Experts of a small language model.
Size: 11 layers, vocabulary 8192.
Experts: 64 xIELU neurons an expert, 4 picks a token, a softmax router.
Below are experts of layer 7 (counted from 0) of a mixture-of-experts language model. Rows are named router (the router's row for the expert) and show model dimensions 0-127. Each number is 50 + 10 x the weight over its row's rms, rounded and kept within 0 to 99.
After each expert's rows: a language model's description of what the expert responds to. This comes from a sample of Wikipedia text that the model never trained on.

# expert 54
router:44 37 49 47 46 69 53 44 44 59 52 39 45 52 67 57 50 59 53 38 62 55 54 38 61 39 54 35 42 44 47 46 64 35 48 55 65 60 44 31 52 35 47 51 60 27 38 60 45 57 52 58 63 56 55 39 44 49 57 53 37 47 62 64 49 52 48 59 63 30 68 58 68 58 42 60 71 68 38 64 60 47 55 43 45 31 54 56 47 51 36 47 53 27 57 55 47 64 68 59 47 53 36 54 57 45 62 51 49 44 55 33 67 62 36 45 60 52 58 65 46 55 51 44 51 52 52 33
Single digits inside decimals, scores, ratings and versions, such as 3.5/5 or 1.2.11, plus quantity words like few, more, several.

# expert 9
router:60 38 46 40 42 67 46 52 60 44 65 61 56 61 61 58 55 69 47 32 70 57 61 62 50 27 65 38 48 39 27 54 61 50 41 51 53 30 51 46 40 46 45 37 53 50 39 50 55 46 55 58 62 55 68 50 52 52 45 67 54 52 69 66 42 52 49 50 49 50 52 53 61 68 48 45 63 51 59 61 54 58 38 40 46 53 39 39 51 55 53 36 58 39 49 56 43 50 79 57 46 54 56 34 61 54 47 48 49 55 56 57 52 54 52 41 62 37 67 55 59 63 30 52 41 61 68 36
Word-initial or mid-word pieces of Latin-derived words before suffixes, such as ju-dic-ial, qu, ph, imp, circ, exp; also year digits.

# expert 37
router:38 54 43 43 48 45 75 33 40 70 53 48 58 67 59 56 44 70 38 48 57 61 45 43 54 46 54 41 51 47 46 61 51 41 38 39 65 49 50 51 43 50 58 62 63 37 43 48 51 72 57 55 47 66 58 44 57 55 58 59 48 31 50 61 41 38 42 63 42 49 75 61 57 64 30 55 58 55 37 53 64 48 55 49 49 40 41 54 68 61 65 50 51 28 47 59 46 49 47 46 54 61 46 44 54 53 49 68 37 41 56 34 68 53 41 35 64 39 57 47 54 69 43 40 45 54 57 48
Word-initial k and K pieces in kitchen, killer, kW, Khafaji, plus other onset pieces such as an, ak, and nouns like girl, police.

# expert 10
router:60 39 45 33 57 52 53 45 42 38 50 41 42 52 71 58 47 43 62 48 63 47 59 43 61 52 51 41 48 35 43 55 56 41 39 59 44 28 41 35 66 38 59 38 55 27 39 59 43 49 49 55 47 57 57 54 39 63 65 67 44 50 66 55 52 58 32 50 56 48 46 56 63 66 41 52 60 60 38 65 53 47 40 30 63 45 48 63 66 53 53 44 43 40 66 66 33 64 57 57 59 59 55 47 56 57 60 66 50 59 42 46 46 59 29 43 66 52 46 58 43 45 44 38 36 59 54 38
Final suffix pieces that complete nouns, such as -age, -ation, -ence, -ing, -ity, as in Percentage, hostage, Surrounding; also between, from.

# expert 25
router:46 55 49 37 36 60 45 52 40 48 64 69 41 58 58 61 52 64 53 39 62 58 45 55 55 35 45 47 47 37 45 53 57 45 55 49 61 45 53 46 53 52 60 43 48 48 45 65 48 60 40 75 67 57 57 38 67 53 53 68 42 44 60 73 46 48 48 68 70 46 57 66 50 70 53 68 51 59 40 62 59 56 41 44 51 52 46 33 64 60 57 39 53 49 57 56 43 72 57 55 46 56 49 48 54 73 47 59 50 51 44 39 62 61 48 49 62 41 58 56 23 54 52 45 32 62 59 61
Line breaks ending tables, lists or paragraphs right before a == section heading ==, a new paragraph or a list dash.

# expert 48
router:49 47 44 46 28 74 42 40 46 64 52 55 37 66 55 52 53 59 54 31 57 41 66 55 63 41 68 50 46 45 54 53 66 46 34 61 57 49 51 48 62 42 66 43 57 38 41 58 38 56 40 50 56 55 58 34 56 62 71 67 52 41 74 49 35 49 37 59 61 37 56 52 47 49 42 67 49 59 43 61 62 57 46 43 44 40 51 38 69 66 50 46 57 42 66 55 49 57 67 53 47 64 51 46 64 61 45 58 45 62 50 43 55 52 44 43 47 47 60 55 29 63 32 51 49 57 44 50
Commas, semicolons and conjunctions such as and, or, but, while, including that separate items or clauses in running lists.

# expert 11
router:34 57 40 45 33 62 48 41 43 52 62 54 34 57 65 53 59 70 63 36 67 49 64 42 53 45 55 49 53 43 60 43 54 53 47 54 66 53 50 42 57 51 59 49 53 46 41 61 46 64 52 50 47 54 55 24 53 56 62 66 53 26 56 56 46 41 54 51 57 61 62 66 62 65 44 62 50 59 44 53 45 53 56 31 42 41 46 45 57 61 49 45 56 39 64 48 31 43 62 59 49 67 35 45 63 76 47 60 40 54 45 33 49 63 50 51 55 48 61 56 31 59 40 45 38 73 51 49
Pipe characters starting table rows in lists, awards, charts and succession boxes, as in | Preceded by, | Height, | Best Comedy Character.

# expert 56
router:52 49 32 53 46 54 63 44 52 50 50 49 52 52 69 46 59 52 54 51 58 58 62 54 77 48 53 51 41 29 35 65 67 45 46 63 61 42 36 42 54 33 57 52 52 34 40 41 54 55 54 45 49 59 57 46 51 64 55 59 44 51 64 70 38 44 42 62 62 50 73 47 66 56 53 45 53 58 46 59 56 36 41 40 42 13 46 55 51 43 46 37 49 35 47 75 53 61 56 56 39 62 54 45 56 54 58 45 42 48 39 47 64 70 48 41 56 47 47 53 35 49 41 45 35 46 54 43
Final or inner letters and suffixes in words, such as the y in psychological, plural s, -ry, -ies, -phy, often in chemistry.

# expert 5
router:57 36 48 45 35 61 56 41 48 53 56 63 36 57 55 55 47 59 54 46 58 51 55 46 54 45 56 32 47 50 35 52 63 37 43 53 57 51 38 43 60 42 66 47 61 39 37 64 45 54 64 69 42 53 61 34 63 58 57 53 44 38 54 54 38 49 39 61 70 44 70 62 53 61 44 59 60 61 48 55 53 51 40 45 61 37 53 53 64 54 52 36 73 49 64 60 40 60 71 61 45 57 39 42 66 53 44 67 41 54 51 37 56 63 51 44 53 42 52 53 37 78 38 40 40 49 61 35
Single digits inside dates, year ranges, scores and lifespans, especially the 1 and 9 of years, plus en dashes and spaces before numbers, as in 1916, 1993, 80–81.

# expert 51
router:52 29 31 50 32 46 56 45 47 50 61 47 53 52 58 50 58 60 52 38 55 64 62 44 64 43 54 38 48 35 42 68 46 61 29 62 67 42 34 45 51 34 57 59 48 32 30 42 46 53 70 58 57 52 60 47 57 66 49 55 49 45 68 58 44 40 56 45 44 39 54 61 55 49 47 51 59 58 48 60 43 43 52 44 58 29 44 59 62 64 54 62 38 34 55 60 43 70 54 48 30 50 54 42 58 54 50 62 49 46 49 42 69 65 34 44 64 45 71 44 44 55 45 50 52 48 45 37
Inner syllables of foreign names and words, such as ish in Abhishek, ak in Pakistani, k in Falklands; also plural s.

# expert 55
router:54 34 44 46 38 58 54 52 56 57 50 36 44 57 59 79 56 47 55 48 61 57 58 51 54 48 65 60 42 44 26 63 57 23 39 63 47 37 33 37 54 37 51 47 57 39 39 52 51 52 59 61 58 70 61 34 53 59 56 61 45 52 53 64 53 48 41 58 57 49 39 59 71 52 44 38 64 61 50 65 42 44 51 55 49 39 48 51 59 51 55 59 65 49 55 47 46 65 64 69 53 44 52 46 37 51 53 60 34 34 45 57 43 57 33 51 65 44 54 50 50 53 27 48 45 51 53 26
Middle or final pieces inside surnames, place names and long words, such as ic in Janowicz, ve in Shreveport, ect, ological, ification.

# expert 57
router:49 37 40 41 44 52 55 38 46 57 53 60 36 53 56 59 57 52 64 40 62 65 58 38 57 37 47 40 47 45 35 66 60 35 31 44 61 36 42 39 63 44 43 54 62 41 34 58 41 70 75 57 48 61 54 38 60 55 63 52 41 53 54 58 41 41 44 54 53 45 57 61 70 57 42 57 58 59 52 61 49 44 44 44 47 37 43 48 58 65 51 42 61 40 62 60 52 49 65 52 42 56 49 37 68 71 50 59 33 46 60 51 58 62 43 44 59 40 60 62 37 55 39 41 39 58 63 31
Pieces inside species epithets and foreign names, such as en in taeniogaster, gin in Iginio, and starts like Or, Bra, Vel.

# expert 23
router:43 38 40 35 40 63 52 49 38 62 54 51 37 60 58 66 62 61 50 45 57 61 58 45 59 42 63 45 44 43 40 56 48 49 38 48 53 42 48 38 61 48 60 48 57 40 46 46 38 62 37 63 60 61 56 31 50 63 55 51 33 43 51 59 38 39 40 52 62 40 53 53 57 58 31 60 66 66 52 56 55 42 36 53 34 43 56 51 52 62 70 41 60 47 56 53 27 54 62 70 42 44 36 49 68 54 50 65 35 54 53 33 71 61 37 54 52 54 61 67 45 56 35 41 50 56 43 52
Prepositions and modal verbs after a verb or noun in running prose, mostly to, in, for, of, would, could.

# expert 61
router:48 54 45 48 29 53 51 40 51 56 60 60 28 58 55 52 58 64 50 48 52 56 50 43 60 39 52 54 48 45 45 56 54 45 45 69 58 38 62 48 59 58 69 45 53 43 41 60 27 55 42 59 35 52 49 33 54 52 67 61 28 44 59 57 39 23 43 68 61 33 76 57 49 52 40 67 48 55 44 44 53 55 55 39 45 44 43 40 68 57 47 51 54 49 57 66 37 49 51 61 45 51 42 48 65 59 61 73 54 47 68 54 52 52 43 47 55 31 60 64 49 56 52 39 36 55 51 36
Line breaks after infobox titles or fields, such as Single by X or Industry entries, plus verbs like previously, remained, confirmed.

# expert 17
router:46 56 44 46 40 51 42 50 38 63 67 48 41 54 52 55 57 58 64 44 48 41 57 45 43 49 44 40 39 42 51 54 66 39 37 62 60 38 52 41 56 62 63 41 49 37 42 69 49 53 46 57 59 53 60 39 61 53 67 52 53 39 67 50 56 43 46 65 72 40 60 54 46 72 40 67 70 74 58 53 52 67 57 47 53 52 36 42 59 70 52 38 41 38 63 58 51 56 62 55 53 58 48 33 64 71 44 56 58 52 51 51 57 62 37 44 46 41 58 61 27 46 48 49 50 57 63 35
Periods in decimal numbers inside statistics, census and sports tables, plus sentence-final periods and line breaks in infobox data, as in 25.71 km, 16.6%.

# expert 2
router:36 56 44 48 46 52 54 37 53 55 60 58 49 47 61 74 45 60 46 47 60 47 41 43 48 38 52 41 37 54 42 45 56 47 41 75 67 38 31 24 62 37 55 51 52 34 42 56 33 59 53 55 48 44 60 46 67 54 65 63 40 37 58 57 24 36 43 62 52 56 40 58 62 62 29 60 62 60 58 62 49 44 43 39 46 54 48 52 53 54 50 38 41 46 48 61 37 62 58 39 40 46 44 44 57 63 60 61 42 37 69 54 51 49 34 50 57 38 52 58 41 64 47 48 58 52 56 58
Topic nouns after an article about creative work and objects, such as music, art, production, design, tour, car, cover.

# expert 49
router:49 40 26 33 50 55 58 39 53 61 65 59 46 59 57 60 58 64 60 47 56 63 59 40 52 40 63 36 48 49 44 61 66 37 38 51 61 44 39 33 62 47 52 46 62 46 46 59 37 55 61 67 52 61 60 40 46 59 45 56 42 51 54 56 50 44 44 59 55 60 52 45 64 60 38 54 47 56 51 61 57 41 50 34 44 42 40 43 63 64 54 34 58 37 53 53 47 63 64 53 31 48 43 47 68 61 46 66 52 53 55 42 56 73 30 51 65 28 60 67 46 71 44 49 46 59 63 46
Bare space tokens before years or words, plus opening pieces of words and names, such as Re in Restaurateur, dis, Em, Han.

# expert 33
router:59 56 42 49 40 58 52 40 34 54 61 42 40 62 52 55 56 59 57 44 61 48 58 36 50 37 56 47 35 49 54 52 48 42 31 59 66 37 44 40 60 51 56 39 51 39 35 67 45 55 48 57 59 53 60 41 42 57 60 66 35 42 62 51 51 58 47 60 71 33 58 50 60 54 35 61 67 64 56 65 53 39 48 41 43 49 39 56 57 53 48 39 46 37 72 56 48 63 73 61 52 52 32 32 54 63 52 68 58 62 59 53 57 60 39 46 57 36 54 54 26 44 52 52 42 60 57 35
Periods and quote or parenthesis combinations closing a sentence, often after a place or year, like Ohio. or (Italy).

# expert 28
router:48 32 51 48 35 52 57 53 56 62 53 56 45 52 56 49 71 69 58 36 51 53 54 44 66 36 60 41 40 45 49 72 71 49 39 46 44 52 38 37 42 50 64 54 57 53 48 37 63 47 69 66 63 50 54 47 58 53 52 51 57 45 54 63 36 43 27 55 43 50 63 60 50 59 50 70 66 65 46 45 61 49 40 44 60 44 55 48 52 61 53 37 55 33 50 61 47 62 50 45 46 59 49 46 66 51 41 49 46 42 45 38 58 59 30 44 75 37 72 47 47 48 29 36 47 46 50 44
The digit 0 inside numbers like 2000 and 160, and second syllables of foreign names after a capital, as in Bulgaria, Mughal, Zulfikar.

# expert 45
router:56 35 41 40 40 55 57 58 56 69 70 42 40 61 62 62 51 61 61 48 59 57 55 28 50 36 50 34 44 53 47 62 70 41 48 70 60 52 50 52 57 57 52 37 63 45 48 60 35 54 40 41 53 52 63 46 56 50 61 61 30 37 56 56 32 35 45 66 67 39 57 54 56 52 36 51 66 58 57 57 63 52 38 49 45 47 49 56 49 52 62 31 65 43 67 54 40 49 58 57 55 57 39 59 56 54 63 57 41 66 50 39 62 59 49 41 55 43 58 61 38 56 49 40 36 56 70 45
Pipes after game scores in sports schedules such as W 68–48 |; also career verbs like became, appointed, taught, founded.

# expert 21
router:62 47 44 32 38 55 58 43 34 68 65 61 42 76 51 61 53 64 55 41 48 72 49 47 70 48 51 39 56 40 31 59 51 36 50 57 55 38 55 51 60 39 57 55 65 47 30 47 46 56 65 41 64 47 60 46 43 61 64 51 51 39 62 64 43 43 48 52 54 58 56 52 59 57 48 39 66 44 47 69 60 30 49 44 52 42 48 56 51 60 50 38 59 46 62 46 36 59 59 55 38 65 44 53 51 51 53 70 56 50 45 46 66 60 27 45 47 40 57 53 50 69 51 49 49 53 58 32
Word-internal pieces like w, bl, we, ew in compounds such as clockwise, meanwhile, handwriting, bluffing; also the pronouns she and He.

# expert 27
router:50 55 45 44 51 69 60 45 38 55 65 55 30 58 59 63 57 47 51 42 52 64 52 44 56 25 49 39 39 40 44 55 53 31 50 64 54 43 42 44 64 62 56 54 63 35 48 58 45 66 62 62 64 58 63 43 58 61 61 41 40 45 37 69 47 42 54 55 46 51 67 51 56 59 40 50 49 62 44 67 55 45 41 46 55 41 37 36 62 59 67 50 69 43 60 57 44 59 64 55 50 44 40 43 55 54 59 75 50 54 54 50 53 60 32 38 53 46 56 51 32 57 38 43 43 64 69 43
Single capital letter opening a surname after a first name in credits and lists, such as Z(illy), W(owchuk), O(umarou).

# expert 6
router:47 58 38 42 51 49 67 40 39 59 52 49 35 63 55 60 64 65 60 45 56 54 47 46 51 37 45 31 30 43 44 46 59 46 49 60 56 30 35 26 48 44 60 54 64 48 56 67 55 57 62 62 57 63 55 33 37 59 56 52 45 49 60 48 38 41 40 62 64 36 54 48 64 63 42 55 58 63 46 54 48 35 50 36 56 45 47 48 50 47 54 44 60 41 68 71 36 59 69 44 52 56 57 64 55 59 52 57 57 54 60 52 49 57 35 40 63 45 66 41 41 60 53 40 48 48 73 36
Common nouns after the or a denoting time or amount, such as day, week, number, lot, area, cost.

# expert 62
router:58 54 46 40 43 52 45 32 47 48 61 68 55 60 53 56 37 69 53 26 67 57 59 38 58 36 51 44 49 49 44 44 54 38 34 42 54 25 59 46 44 43 55 47 57 54 45 56 42 49 44 45 61 43 63 40 49 49 45 74 46 31 63 55 31 32 40 49 61 56 49 65 63 56 48 63 57 49 45 53 57 38 35 59 29 47 46 41 57 54 48 42 60 48 49 58 35 43 59 61 56 71 39 50 50 54 45 60 49 60 55 49 60 52 41 53 60 31 56 62 57 60 43 22 44 47 50 39
Infobox field words like See, Coordinates, Website, Founded, aged in death notes, and pieces like min in reminded.

# expert 58
router:43 42 45 34 48 61 63 40 39 63 64 54 44 55 64 58 55 66 62 45 61 68 56 37 63 43 62 41 35 40 33 57 54 42 35 49 53 39 42 38 63 39 51 60 61 47 43 61 42 55 75 57 61 61 56 49 43 62 49 51 49 39 59 61 40 33 41 61 58 55 58 53 54 59 41 52 55 62 52 60 58 43 35 49 32 34 39 44 58 56 58 37 56 38 58 61 41 57 62 61 40 50 49 50 57 57 58 65 47 43 53 46 52 66 30 42 57 41 57 56 44 76 42 42 40 70 53 47
First or early syllables of personal and place names, often foreign, such as Bou, Kir, Brad, Ber, as in Moshe, Beersheba, Despina.

# expert 22
router:56 52 49 52 43 62 69 49 32 46 48 48 45 49 60 66 51 66 51 51 68 66 48 41 45 27 57 50 43 45 39 52 66 48 30 63 66 29 49 59 45 36 51 47 63 37 35 55 52 57 54 40 49 57 64 60 40 67 60 57 38 38 72 66 55 37 42 45 58 54 49 62 53 45 44 53 59 52 57 56 63 33 46 56 42 43 43 53 62 54 60 38 43 47 66 60 49 59 70 60 46 68 50 52 63 50 49 44 36 47 41 61 61 60 62 38 43 45 54 48 33 55 42 33 40 61 57 54
Inner word pieces ending in -r or -or, like ir, ator, tor, der, phon, as in conspiracy, respiration, saxophonist, Crusader.

# expert 35
router:44 47 45 49 37 66 45 48 35 64 56 51 46 58 49 64 48 54 53 47 59 50 54 40 53 36 53 47 30 46 53 50 56 46 34 52 57 40 47 31 69 54 51 31 54 31 49 66 43 56 44 55 63 63 64 37 40 51 58 59 41 35 56 58 47 51 42 55 74 29 61 56 58 54 36 60 61 67 49 64 61 59 50 49 41 48 48 40 52 59 43 40 51 33 69 52 47 55 61 62 49 45 36 34 57 65 52 64 66 52 63 43 60 54 43 43 48 46 57 58 41 55 49 43 37 62 63 25
Sentence-ending periods, ). and ". in citations, decimal points in prose numbers, and the conjunction that after says or argues.

# expert 47
router:39 42 53 31 38 62 60 50 49 52 45 49 61 51 59 58 51 55 47 47 59 67 54 46 62 35 49 44 28 40 39 62 56 45 22 46 51 49 52 45 41 47 54 52 55 47 40 67 60 67 68 51 55 47 74 30 58 67 59 50 42 36 64 63 40 45 39 48 43 49 58 54 59 46 37 45 61 58 51 49 49 33 54 34 38 23 35 58 53 58 50 36 41 41 36 65 38 60 48 42 55 64 59 49 53 50 53 66 42 42 54 57 66 53 48 49 51 46 46 52 46 65 43 35 42 52 59 41
Short word pieces inside words such as or in terrorism, sworn, ar in minarets, especially military and family nouns like army, father, police.

# expert 7
router:42 44 48 35 44 50 50 30 60 51 54 58 40 50 61 50 55 62 58 45 65 54 50 39 69 42 69 49 45 46 52 53 67 41 48 49 54 28 45 37 62 42 46 54 50 58 41 59 53 50 56 40 70 50 63 37 54 82 52 48 38 48 56 55 51 46 55 53 64 26 74 60 57 54 35 56 51 54 57 46 52 39 34 37 47 47 61 51 55 69 59 50 50 34 56 58 46 51 56 65 46 44 49 67 53 51 45 52 43 39 54 60 69 50 51 65 58 34 51 44 53 59 31 25 53 51 49 42
The word of after most or much before whom/them/which, plus single-letter or short pieces inside names and words like Vel-i-slav, Al-onzo.

# expert 12
router:60 54 36 47 35 54 58 46 43 50 57 67 39 66 62 62 62 53 53 43 59 63 58 45 61 42 51 47 50 41 50 68 62 51 33 49 67 24 49 38 64 42 45 58 51 53 44 68 44 53 66 69 60 51 52 49 41 53 50 45 38 45 45 69 43 33 39 57 60 45 46 57 65 55 48 59 62 58 59 68 70 50 45 30 56 38 44 52 53 64 50 31 59 44 40 57 48 54 66 60 45 61 41 47 46 52 65 57 51 41 54 53 71 53 42 43 53 45 47 64 48 65 47 54 46 59 56 26
Consonant-led pieces inside rare words and foreign names, often before an -s or -ed ending, such as inap-prop-riate, Fer-gu-s, Hōkoku-ji.

# expert 41
router:48 53 49 50 48 51 58 39 52 52 43 56 54 51 62 57 71 59 51 45 63 40 57 46 61 28 40 40 43 43 45 45 67 41 53 44 54 34 50 26 48 36 69 47 51 29 42 61 49 48 48 68 40 54 64 46 47 65 55 68 51 33 61 51 52 48 40 63 69 39 60 58 66 61 57 62 76 51 42 61 38 32 45 39 40 36 49 59 53 55 40 43 65 40 49 60 39 55 47 81 48 52 44 46 58 59 59 47 53 53 56 56 55 42 42 58 56 37 50 50 46 55 45 32 46 50 41 43
Quantifiers and time adjectives like many, few, early, late, home, plus word pieces after an open parenthesis as in such, see, since.

# expert 59
router:35 36 32 44 39 48 72 39 41 54 57 40 44 57 62 59 61 57 48 53 60 49 63 49 64 51 50 44 53 58 37 59 62 34 58 60 57 34 40 47 60 42 49 48 64 44 27 48 47 64 56 62 61 72 68 55 57 76 62 70 55 48 55 51 45 35 42 61 73 43 54 42 50 54 43 55 60 54 60 57 49 61 37 45 50 28 61 37 41 50 55 53 56 39 54 57 44 53 65 64 36 53 39 52 57 54 54 49 39 53 50 42 59 63 49 66 49 49 57 50 43 64 35 45 50 50 47 43
Word pieces ending in y or i inside names and words, as in Gargoyle, Panchayati, Jyotirmoy, Foyt, plus first names like Ray, Tony, Brian.

# expert 63
router:51 55 47 50 44 49 44 47 52 51 69 56 54 53 74 52 56 52 63 48 51 55 54 55 67 35 59 32 46 32 51 57 60 36 47 59 54 52 54 38 47 45 44 41 56 36 50 56 47 66 52 72 59 58 51 36 67 52 52 52 46 34 62 68 45 38 53 68 57 54 64 70 77 59 41 48 56 47 53 62 68 43 42 40 42 44 36 58 64 52 48 39 65 42 48 56 44 56 66 56 51 53 46 38 53 54 40 63 38 40 37 46 59 68 33 42 48 53 55 54 28 57 47 37 40 56 66 53
Capital letter after Mac, Mc or O', as in MacDonald, McMurray, O'Dowd; also doubled s in words like assassinated.

# expert 34
router:47 36 36 26 46 63 56 52 49 60 57 44 46 62 49 56 54 68 54 43 59 50 54 52 67 48 43 48 48 31 30 59 65 44 58 66 50 47 38 49 68 38 76 48 64 38 43 49 39 54 48 46 47 67 60 40 47 50 66 65 38 48 54 72 40 35 46 55 48 49 68 54 57 63 44 55 59 62 37 39 53 53 61 47 41 31 40 46 60 58 42 39 49 47 57 72 50 64 47 44 57 41 42 37 54 56 59 62 60 68 58 43 51 67 39 57 53 45 57 53 44 55 37 49 45 51 49 52
Ordinals and number words like second, third, two, and unit words after numbers, especially seconds in timings such as 27 seconds.

# expert 0
router:54 37 55 35 42 49 61 50 33 63 55 54 38 63 64 51 60 51 57 41 67 67 48 53 67 29 57 46 31 55 50 49 54 47 47 46 47 46 51 41 48 41 51 66 52 34 39 59 62 56 52 67 52 59 56 57 56 58 70 63 49 58 70 53 43 43 30 69 53 39 58 44 51 50 52 60 70 60 65 51 52 42 58 33 50 52 59 52 62 56 55 29 63 42 56 52 51 53 61 62 45 71 49 50 40 59 57 51 46 49 40 35 59 58 23 44 64 42 55 48 47 64 33 55 50 58 50 42
Word-internal pieces, especially 'o', in names and foreign words, plus closing quotes after nicknames or titles, as in Borne-o, ultravi-o-let, Wally".

# expert 18
router:43 48 27 42 46 52 60 39 56 66 68 50 47 42 49 57 45 74 51 35 53 48 53 50 58 43 55 47 64 35 38 57 60 47 44 60 48 35 41 37 45 48 47 50 63 47 55 72 41 62 48 60 71 62 65 28 43 55 48 50 48 32 48 68 44 24 46 57 51 38 66 55 66 68 34 45 60 68 58 67 45 52 43 43 44 44 37 56 59 60 64 49 61 47 61 59 46 58 53 46 50 51 54 37 61 40 53 66 62 56 53 38 61 49 45 37 50 38 57 43 40 49 42 50 49 42 57 50
Single capital letters starting names and unit symbols such as km, m, Hz, with compass words, often in geographic infobox data.

# expert 32
router:45 51 44 48 40 57 58 38 51 66 56 51 37 62 55 67 59 52 58 44 70 52 60 34 54 42 57 42 39 48 48 69 52 40 46 47 53 41 52 29 51 54 65 44 49 41 47 65 25 56 58 48 55 58 63 45 46 56 66 52 46 41 63 59 45 47 36 65 66 30 55 53 54 57 36 55 65 56 53 66 66 52 49 39 40 31 51 52 66 63 48 43 54 40 64 62 37 46 68 55 48 45 40 52 63 45 55 66 37 49 45 42 57 68 36 49 60 39 60 55 36 57 51 40 37 56 54 36
Commas closing introductory phrases or places, the after prepositions, ordinals like second and third, and decimal digits in tables.

# expert 15
router:39 51 36 56 45 55 55 37 50 50 56 58 47 51 54 50 57 56 48 53 49 49 58 35 77 40 32 34 42 44 39 46 66 43 46 58 54 38 26 43 56 37 60 39 71 46 36 61 45 63 62 58 45 63 66 48 60 55 65 58 49 43 47 59 40 42 42 60 66 45 58 55 61 64 35 50 57 63 51 53 52 45 32 38 54 35 45 41 51 54 52 48 59 42 56 58 41 58 51 58 29 47 31 45 59 64 63 68 38 45 54 48 60 61 39 42 63 46 62 56 37 71 49 38 43 52 57 46
Capitalized first pieces of names, often Indian or Arabic, such as Jay, Mah, Har, Cal; also y and 9.

# expert 3
router:40 45 46 45 41 63 50 53 47 61 67 45 39 51 58 59 57 66 55 48 67 52 56 41 53 38 55 46 33 41 50 51 73 42 44 63 61 50 45 39 60 52 66 34 55 45 43 55 37 60 41 43 62 57 59 42 59 63 58 65 34 38 60 58 40 45 48 63 75 45 59 57 47 67 35 71 59 66 50 64 59 43 50 38 54 45 51 42 57 57 45 42 56 52 72 50 37 62 62 53 41 60 34 60 55 59 69 68 49 58 54 56 69 51 48 51 47 42 55 54 36 50 44 36 45 60 60 46
Pipe separators in wiki tables, mostly after a place or team name, as in sports and venue listings; also list dashes and commas.

# expert 42
router:54 48 51 47 39 55 40 41 50 50 53 48 49 51 67 63 53 74 58 53 63 54 55 47 57 41 68 41 57 46 50 53 65 43 31 56 47 32 53 42 52 51 60 61 54 34 37 49 51 46 53 43 49 48 63 37 52 58 62 36 38 52 65 61 40 39 41 46 68 41 66 59 68 53 49 68 62 52 55 35 56 54 51 20 58 38 45 53 72 55 48 47 46 40 47 63 29 52 49 59 42 53 54 46 59 68 55 52 35 47 53 60 46 43 56 28 59 43 55 55 56 62 44 29 37 62 47 39
Short pieces like ud, on, id, kin, ill inside words, as in pse-ud-onym, plus en dashes in score tables.

# expert 52
router:51 58 41 51 45 57 63 42 49 59 61 65 50 61 58 52 51 60 58 47 57 64 56 39 49 41 50 40 47 43 38 62 51 38 38 51 49 39 36 43 56 37 69 55 65 43 41 66 43 68 63 58 52 55 62 44 53 52 64 51 38 49 62 67 53 31 44 57 63 60 58 54 66 59 47 52 54 55 52 62 63 44 58 30 51 53 48 51 63 60 61 38 69 39 63 71 40 60 64 55 35 58 52 40 60 50 47 73 48 47 70 44 63 58 39 47 61 35 62 61 38 54 44 38 51 45 66 40
Opening or early syllables of proper names and species names after the or a, such as Queen, Mer, Fer, Sab, Mag.

# expert 8
router:49 49 40 52 31 65 67 47 37 61 53 51 41 56 55 52 31 73 58 43 61 42 51 41 63 53 60 47 45 39 32 44 63 48 35 54 67 50 53 23 63 49 61 47 54 43 55 67 47 55 43 42 49 65 54 33 47 50 55 68 38 42 52 46 49 46 45 45 53 32 54 69 53 58 35 65 55 60 53 64 61 37 50 47 47 48 49 51 49 54 49 40 61 52 51 58 40 63 54 59 26 62 42 40 62 66 57 57 47 56 64 53 52 52 39 39 63 32 68 51 50 49 57 30 44 53 59 53
En and em dashes in date lists, scores and weight classes, plus short word-starts like un, bar, man, can, re.

# expert 50
router:45 47 40 49 33 67 66 45 49 58 50 44 35 62 53 61 53 47 59 42 58 46 56 33 70 41 54 40 44 48 51 47 68 49 35 65 61 43 38 32 55 55 66 37 59 47 49 55 39 54 51 53 55 55 52 42 54 49 62 64 37 40 54 48 48 44 45 58 44 44 61 49 57 48 60 54 53 59 48 62 58 50 50 40 44 54 48 54 73 61 43 32 67 49 63 67 41 50 56 55 46 65 34 44 56 74 64 63 48 58 53 44 55 58 34 38 70 37 56 66 49 71 44 48 25 57 49 39
Commas in citations and lists, the word as or As at phrase starts, and table pipe separators, plus prefixes pre and con.

# expert 39
router:56 54 42 49 38 50 59 52 47 76 62 62 32 59 68 68 60 66 65 42 46 54 54 41 58 45 53 56 49 46 37 58 51 48 47 70 58 41 55 44 65 59 61 59 55 45 48 50 25 64 36 72 43 52 57 29 50 46 65 61 42 47 64 58 51 39 41 70 59 38 63 55 55 55 44 63 57 64 54 55 53 48 40 37 42 38 48 37 59 56 47 42 54 34 66 60 40 55 59 62 43 54 42 52 65 55 63 56 56 51 58 44 63 56 50 52 70 45 54 58 37 59 52 40 42 51 50 42
Line breaks ending lines in taxonomy boxes, biography infoboxes and lists, as after Tracheophytes or Eukaryota; also been, continued, previously.

# expert 19
router:41 38 38 35 48 58 66 35 44 69 64 46 45 42 55 57 59 71 42 40 70 59 38 45 60 40 57 41 44 39 40 52 57 40 45 56 54 45 41 48 56 42 50 41 66 41 52 50 36 64 47 50 53 49 72 43 58 51 56 45 42 32 60 48 35 39 39 55 59 23 59 61 65 62 44 60 61 62 52 76 55 52 43 58 54 45 53 49 46 47 55 23 51 35 54 62 41 55 57 63 51 61 51 64 57 48 59 48 44 57 47 33 61 56 37 49 56 40 54 56 34 52 40 47 46 45 61 43
Pipe separators in census and episode tables, plus common nouns after articles or possessives, such as song, school, property, policy.

# expert 36
router:48 40 42 42 42 52 43 53 43 61 50 52 48 70 62 53 40 49 58 47 51 45 53 36 52 39 64 51 35 37 64 47 60 58 41 65 65 50 47 47 50 43 68 41 51 31 39 64 48 63 53 53 50 66 50 25 60 56 52 70 40 35 56 56 45 42 50 54 47 55 59 63 55 75 30 60 57 64 56 68 54 37 49 48 57 35 50 48 66 68 56 51 57 49 41 53 34 60 47 61 52 53 42 45 66 62 47 69 45 38 58 46 64 62 35 48 48 40 51 60 43 57 45 40 34 52 63 39
Dashes starting infobox or list lines after a newline, as in sports season fields (Head coach, Goals); also was, ranked, appointed.

# expert 46
router:33 54 38 46 37 58 59 44 49 51 58 55 57 52 56 58 50 71 58 48 61 59 54 41 57 47 42 29 46 31 37 67 53 34 33 67 62 37 47 47 53 50 44 46 62 42 42 58 45 58 71 37 65 69 63 52 56 61 57 46 50 17 52 64 50 33 49 56 57 52 69 57 58 46 32 49 63 51 52 52 66 52 54 45 48 37 48 47 46 67 55 59 56 45 66 57 53 49 53 65 43 52 37 36 58 54 53 51 42 43 46 48 70 54 44 46 50 35 54 53 30 60 42 45 41 52 57 42
Single consonants and syllables inside Slavic, Icelandic, South Asian or Central Asian names, like v in Reykjavík, kh, kar, kov, Khan.